{
  "moe_layers": [0, 2, 4, 6, 8, 10],
  "router_score": "sigmoid",
  "lr_router": 0.000359,
  "positions": "rope",
  "lr_mult_qkv": 0.7,
  "beta1": 0.9,
  "decay_shape": "linear",
  "doc_mask": false,
  "z_loss": 1e-05
}
Below are experts of layer 8 (counted from 0) of a mixture-of-experts language model. Rows are named router (the router's row for the expert), gate (a neuron's input weights, with its number), up (a neuron's input weights, with its number) and show model dimensions 0-223. Each number is 128 + 32 x the weight over its row's rms, rounded and kept within 0 to 255. Numbers have three digits each.
After each expert's rows: a language model's description of what the expert responds to. This comes from a sample of Wikipedia text that the model never trained on.

# expert 12
router:086170146127132089133106129189125140153175196092090118166130131159153128101157148167118166088133120163080149193147064122097049135124044137142051104159161164108159106112101153109152145135129108170096165148103151148142137155053145162222121109141121099115185147150154150130176108097112103038086135127128116149113103147114068110087111176122182126121123061122177124086134084154154153161147102136142087144149111167125079065098155139111110110113124077130154129189143173119134151156143155069095117125143179104087102112142184103145120151098167115079115131126122091127167069105139147177151137120136160109133077077192150155075140132133169189156165140162129094108120121140098090115114
gate4:102078149133106148166138127108168159142126158151060165162166109195051094097120093142127120141033125135126174134113148170162096193150081168146109125149107104098137109103132154062153111129130146126129144149112122123184122140146126134169162146124136087149151109121101117155154053109116133121114161133092106115111124107073152125098074112129171113196152096114174103144122103117106175142131136084157130190172064164174085095125113107116158093127120107104153149171105079125129111154140197130126131137226146155105117172178173126116095117117122107130097077098178112130191128116161167240098098078129145094132162055161130135088204105107190182135145112112133124093133146134137151148092
up4:107187184142161087102132190142119090110128144144114106117106154107120151180096205134136093113179138142173043134152098126101172071112177101166159116056188160175130141170118111136132129100076115137112089126088071158034133094121128146085154130146115114108086127127154161115105159117129156182157099162174140100159137118148061162201149142115072141106061126105076119121150184080094064115160187110118111116105157086134161135158181151141071114139147159178124119130152120121114178086111067171111053089099085095175130094080089127134123148115122142127174164117094125124109138124148107061127114151114153135138099192129124120145088167137090083142114130140085142128126094141117128144161
Prepositions opening a phrase that continues a clause, such as in, to, by, during, after, before; also born in birth notes.

# expert 30
router:094190182073150091108118211154131156110167149118106086216142108172166148069077156162143143118103125098157167150201143083139068128108092150152170094154162113130176082106104173094150139141112103141095175182085138173112128085098133120147120122193117092108104086116077123098119114020124163092085089192132136117085114165085048099120114168117176117180116101173151110090142114140109136151157156100128158142102090151143062114113145101075131154162157141155166162154120148113098128094149159125097123137155099098081137093133148132128097103160167110103157084112097090098124130131104130150126122168166156125179120088119159119090147145150157159143182159172065106110090145108120107138105
gate1:127090184141127153153101121112119180128121143105124161157158117149170129054061076131192069101105165132131123181172109148148105083135103114161104115098117192093162146133169092091238116159189184106137097086086162066123098156143119139187132203133138127085126105104093151095097131064183171109116120146121110146152147159134128145129162097149149185124151131127120159104157161114119125137086142140125133102126131171052176111141109154074060136109156143091152061176146137124114098129127172135143138189110148103083134151152129153123108127069186108134104073102138105139090174105119071088132126139163121118148114127166112080118181126081136102159196086149177141153118172130077121161119
up1:167087111183136107149100172104181144082131110120142054178144145181121112113169127163131147146128141117114193142101105093174113159128117144143121137146193137125118126139140105154096065127112116051117171113173127131081110175118086143117143055140166094179146134101149134135108123130128137120155148139080098121101125228130083135178156166112112129107192101239102132147135157109190148103108110089071090124109119126106094142080163111136152159137150155177180161194115065111140137186145141162143054219140114133119128111103102106118107108110059168185130119116131118124093107122154124079112186115155128121142180118123107159125102109140152208068154095169123150120094120122084128117121
Pipe separators between cells in wiki tables, plus semicolons, dashes and closing punctuation at the ends of list lines.

# expert 36
router:123158170116145112119104126155145135145147175097103098151115153150112128088118172142151110107103098179141187146190086089100113097053113167146106068118179159140142112119111137140191149147078089109088176200110191093144181128106134105193135146110094101081167075097065151148117152127092154107120083183131067189113124182081124137115123161080173093113133087165116138070173089131151147169178098068146154133154097130159080082083115114139140151138103135148160099134137160118137150134114126172118117143129163093118139096173091072168133116164171101085145106103047127095118128104167154096091118152159152094094115098148189117072145143131212150141128165168114086110138129166134062126128
gate0:108102138142109133098108076112111156100082132140112075146109169140183094173115107165183141149134145134168182086116113095103125105065108115143201143108168167110123097132171178127110122122139129160050132158149156105151203126139110117164122093112101109122148074128104167171135195124148176142149168098138055211099197108195130157141130091135106053098183117155087153173105138117168170133150132101162197110190092093161119115130163182166095103049107112130159092112131164132155095163174078093142139155155134141129163183114148107107123097124144171135155196095122100146080146134197137119138122152153183115133144108092134152179121107124163140117115138150116053119139153131097162107125
up0:107125101094086134121119159141157127157124188155091116172153170126211132169146186124119148137158111130169241212113150055143118123123113093133082104148112131150141091130142163072102149087113157145047125164108133132123194089127137153124091147110123170130147085135081099108074164151162118108145143150120084152165114104135169157092117130142128099129113061206131110124124141087146152169096114096154138095120160148146090163116160152167134162143121142137187137114090162094186120156128063050131144144184103073134172118161131118168149106073147138105159106102165092110091166143106179146148138163121187069148188140121154159147087080115154103109100139124166049109170102110146131123128
Prepositions linking a noun to its complement, mostly of, also among, within, including, with, as in bottom of the staircase.

# expert 61
router:111198199095105060102088120169115110131180171120102117168131174150150089097093194124114151110126104099201180150156117111162068116078104123200169082109150150099168102126145139066143188134105119155127172168104223127102135112103123123134128147144105131098149066137095150159100108044095110111067112143139135139103091150080039108111148131105160137187114075136115098128155094124101149163156165078127110124141115152167150108150148084118118121147135132134155168144142124100132114101135134138116084135157114075092107130184158145123144078096145123103167097177074061140173135120146132111112126187145174111139109122110159131123167128169132189146200132175080130097087169114138094161098
gate1:108144135068158140133167153166132165091124126137177152126130187089126137161126126166132100039167099129115121117124105159160163067053159064111121168079066170147130152090186142125147133152188098148127162154165124120171150172138142108142167159133081166097091120134102165137203117088127089111116176131161106132160088139152159114075137100144192126081104153143137111120133096124149139139159175135155161124137124099097153109151086136113121165185086132131154115096127090184116147186059125144155164111123170088147151155169099125127155161168128120125145057123129061186135082118105050111129082137114159149141071125155066062121099118197165100105135173133098081119120186118141099080146
up1:089110138102168097146079121100119119101140136138177076140165178119119161197126158120112141125127121093102151119130095158155100151067085115098099110139026087131130106115142156108107129103127181116162136120167080127126181155151150106148132151156076114109137106097141128077115077118178069139178150161173089150100124118155121078137125171107119093143079200102154112177148133188064170147105148121110067155126098127136116124098163113075115166058153139147132150062175122167103116090092113134152152118072148137135129169171130087158111165116163131200201115114148102128151097155112120144107071105128188154167103155169057116099127153095118116096179146156161141048107176104128090132062
Pipe separators between table cells in sports, election and filmography tables, plus closing brackets like (4) and 0;.

# expert 55
router:127149151084183141147063120173120132136180126124136106146092169124144119090119140149161117078135067176114160106174118078119097149121068203158128097091127142083198130149165136089166154119119099118059140128065151124114106102070187067143114114142102114088156103123083166144172144099082098068109127162142069165131065111072110174095095183102125128124139085129147133070156082166129151118160139105161116170138092181132105111133125144112124162119164132182164109138159132094137176150122114142088082103148137084116102101147152111167122113072178145091167107082075137103131082162152132140074135129113148118146115102161144122148126136162149206129110173213103101098116130209142067110098
gate0:142115150093178174048075182091098118117118108128129148144120131144166093075147162194066159134146170099134196203140124109169126112125137110153160137102126132103122128111124164120132190150142092125113108096099138047134119133101110093132115088160086084098086085120068160129162154137089164157165108121107053160104070141119082103167157119161143144095167105156127143145143126120106116113137118154129159186168090099151137153148137101122146159107118191189168109158130137203129095120155125081185098114096127106159129195131155151150158183170128143178107095061180084090079059133095195170113101120091094169061079148119134148112120121155154171141124109087149158103138109092153103126122
up0:140162146129130121109126066155126120148097125135129183158123141129145139079113122153154161173161096098146106136186115153182098077161129154119150106118137118174147108144155089091128128099082126202148159171171176100153148110108089133150119177145092102047068077101102170139071120147112172122119090153135255173132150150114159118108166136139165165150161161131163148061159081108175130127111137150138092108085093037092154152091136105133154069154068119116108125058146156102127164143070109140093176133091150167196129133101100146106110129131145141126066154103129149168128098134114117144110117170190129117070131108135104094093081114166144148040101129149124113169124116096111165155123
Coordinating and, or, & joining paired items, plus capital-letter pieces starting names or abbreviations, such as K in Klug, SW.

# expert 53
router:076181173120119109119097151160135122150154134101082124172129160159152140100079145142126113147130111164171136074144101126153117115108108112179128075097127140083185162205113122104104161106102113164160180139121211150142196131053103172128109147131136121105178071128105086150111123055087096109120097149152112146128089173106084127150142118097170083207128104091121108154100096110101123136138136104128123108108147186115093117124071143112120161146130150156110143152207171091086102120176156108125140137174132121107140127166105080138108130147138092097192087109052107118156119049155168125077121132133230109169117126138158145133130100167160152087176175167133163091113137178130056092104
gate1:115093147126128128148184175113142122089179132154112087144125092114159120185112088181135097168158182172131123067139171152060099151149134118190157136131095162111184105154112140117093162107126139110142194147128137120171109126094096097148157120106109127131194143193155122136179150096110057138182214138137091158066112121172138117111198128156169115155183097142131117112088137163118132153117123144155128117128178133069126119122169104141131147165089155036112141110129144118120091150150090090109099160097111152140105120105099101060101151202126130185124172121107090197104079159186130108141134108103163103155132105183090143150170122108117128149114148150147099113100091179147162190219
up1:129113131137100082107172100156066145165067099185158111158167140111124115082119133075067125124120126126118111135159168105134059102170131128121097044123167122176179080151091151095147181149063159166110132144127121115105156149078113148118088072112134136127178095155161134173137130107142130136053144161113131101126113120176055110105161127186111204113138087150174112128123118128110161099090113109153117095169132163135129136132135065120083041202110144113152147135143154103106113089116110122184084107143153136093110095121131193073167121110141228162102149184200134126129116125131127099164115166137109119136109152104161125205183094149131177116090102093112123137132123133174175103140
Year numbers and century, especially the final digits of death years in ranges like (1886–1963), plus dates in running text.

# expert 27
router:117140155107081100142117171148124154135176168137113134151139167144126144095130167102125160119121110119119138165136082106133107155107077151146171145121126168101157049123103165057159162123056095140147174150110192170124160101108174162138105070177091095124165089129120157179143104056080134055155093175169115154097079160097095106111138147078160090144080071118105109137137102123145165142141192116141143146153124184155113130091172095090139117134149083179135135118107144071137101121112127151132072122143124110088155061137143100105129128132193105095174106097057110074158107144142141166102107183141153074183102118135193120122172138130123186140222164182104101090116159127138094124092
gate1:177210104116087148160115149108142139136169109178159168180191166180082148156148163144157087091129152114149125157118159153151101160051066128102116149159160087025142135110112165115112158078153128156121172111130115132100184156151120138178158149142189115155124084084104105112157135098186145127126092121092142103033126128133175082134121112109161127128146110125141185162099186147173137094104158091110103125129097135072101120124111114118101097055120124130082142201083160146067122082126151111106120165127133125122183112107176121115160116155157096139111117113082171107137098122095118195129183078124089123139163108171081133105109134077069095104148112164139133141073132139102166125184
up1:179099137116128153130173117156110151211105095186104110110112150119142157134111122138137123167128171124126019182097123140169184153136137147103120144141156140122136150113085127172105186128122098151108096062147174096132080125083118133142121134135090186102134116072103170119161151163162175111121072123074152106138152155091122137151082108079169144076150100145127117148066131111120089133146190100163148125133131076122164094181125139115129159127115093104140087123116080108115134161120164176083136096109069197197133094134113144091092142156087113126085087152035184103151136121148119184115145153141088050107117174157085144194178119144152142150110091176114128117098210120147103145156
Pipe separators and cell fillers early in table rows, after a row number or code, plus semicolons, quotes and was.

# expert 20
router:093212092063119106141080127158115098136144140175106103106098180119172125144114123112120133109113097165165139155132101094162063107088130110113075098119148109119198130152149142147126172130102105142110165124113154179163168101103160183118135120117108105160137072127061144106143143071111150108113110120132097152147112165068110134084101164062150139160145042085113145111161109135173164200165116128160108152175122179152118061133107150115138131132082121158125121158168142129049107137140166097075093087146156123126155097155105131118150096106138024137124107063097108046103077032122157134095088131108170137164084080121145130126113173187139145160143119152121137110158137150168119085127
gate0:114086104179104124132140179110088104100091143168179146107088048068080112124099150117145131140157133138159096175176109147159139104137092110100146159128154102116119070082168151050095136203136141111082112138161141117145115116107108116139158101147124118183180137142146152118102130076153140160089114152108149146119137118180110134119148132095152126177129050116071103078121128172151124129216155108139120102175163148139184176126147127073139114159130131154179182105109084117102138153151179151100109139088104097161098192158125122095150127068157071163164121075191176099108115100109094206062176106119146183135094109154149110123130141132206093129131131090132126071166094146095097104153
up0:183135130133102110091086127100129137146140088166160100124084123121149088127099093155178103156152152077118112101123119116117197149149078100139059155081082149119083090145152136123107093168108125090103137134104099188144086102072114144133134080165107155159164137157123160164109148138115149151159113164200130107166133092182143137203114066127153139129048042169079127133100083088161098145106102109134105153105141122138114156146132144085098081133154140066136127111143120126083117173197145212129103150158080164141103095149128148128207116139114108118115095084159116188126162127092149148108186121112089171131074148155047119111163117146135077107185121085107147080143086134168074095133
Middle or ending syllables inside foreign names and rare words, like na, ia, da, ma, as in Nueva, affidavit.

# expert 29
router:068148130115119113124092154179117125151134192090103110163108152162100141068144140134143102116083143139095149152161085111171105103102040108134149120118164153124136069079107168118159164128113082175122164193091177134150179164062129149157131117167085114120178113115130142131160124092112129100102117142097108151122112181072135063105152147145219078145111048106127126103083087134157134155176124068116137141143073155148100092082096102081097150128102124147134139155140128118147128114113138098102132124132181100110118102133171096093124118127157072063110143103116126086155102058145181135096119139154178112112093100212168139094144124154171156138200166163091058162118129156116056096112
gate0:123155097158159157161142176168112093143151138155108146105122080113143145149096119083109152126158159121140053120204061130165110118127059173105119161106104120129117109128113156131098178103111203084075152080109132165089149106138110124138087109158154137191111133139192115120083139139182168093158114139145145065100160096077161107103048130149116132176126109049097138129157162140174104107157145135172134154172136172137095113105062153157115133078192112127104089142105076184092102187177127140097146139061161118149136056108105044152101136131148082149158134109126201112114129110146118149059115163112124115130090145193070121121138129129148155144101144123080104132157125139154133114175
up0:160118135139122160122161140138085161147097162145132175113138125180149101098061128125113150146179089151096123187144096067124175119185128072112090142095149171136142109129117134134106176109128077142121125095108126178067115128097141185132113124114194148102115175110136149142118188131063098139109098140094173116145125171144147108208093178115170059133138140133098085139080090155148102182200134178142133126162163090115143114149106109126146135112134103076131033109114157104139094130153154098077157161117133115170142136149087098124117102141175190136098105128128150110048142101101153160134215149050136105097054114161153135159093132150069142193084068128109118176145096133147145120134
Prepositions like in, on, of, during, near, and colons after Born, Died or Added to NRHP, which precede dates and places.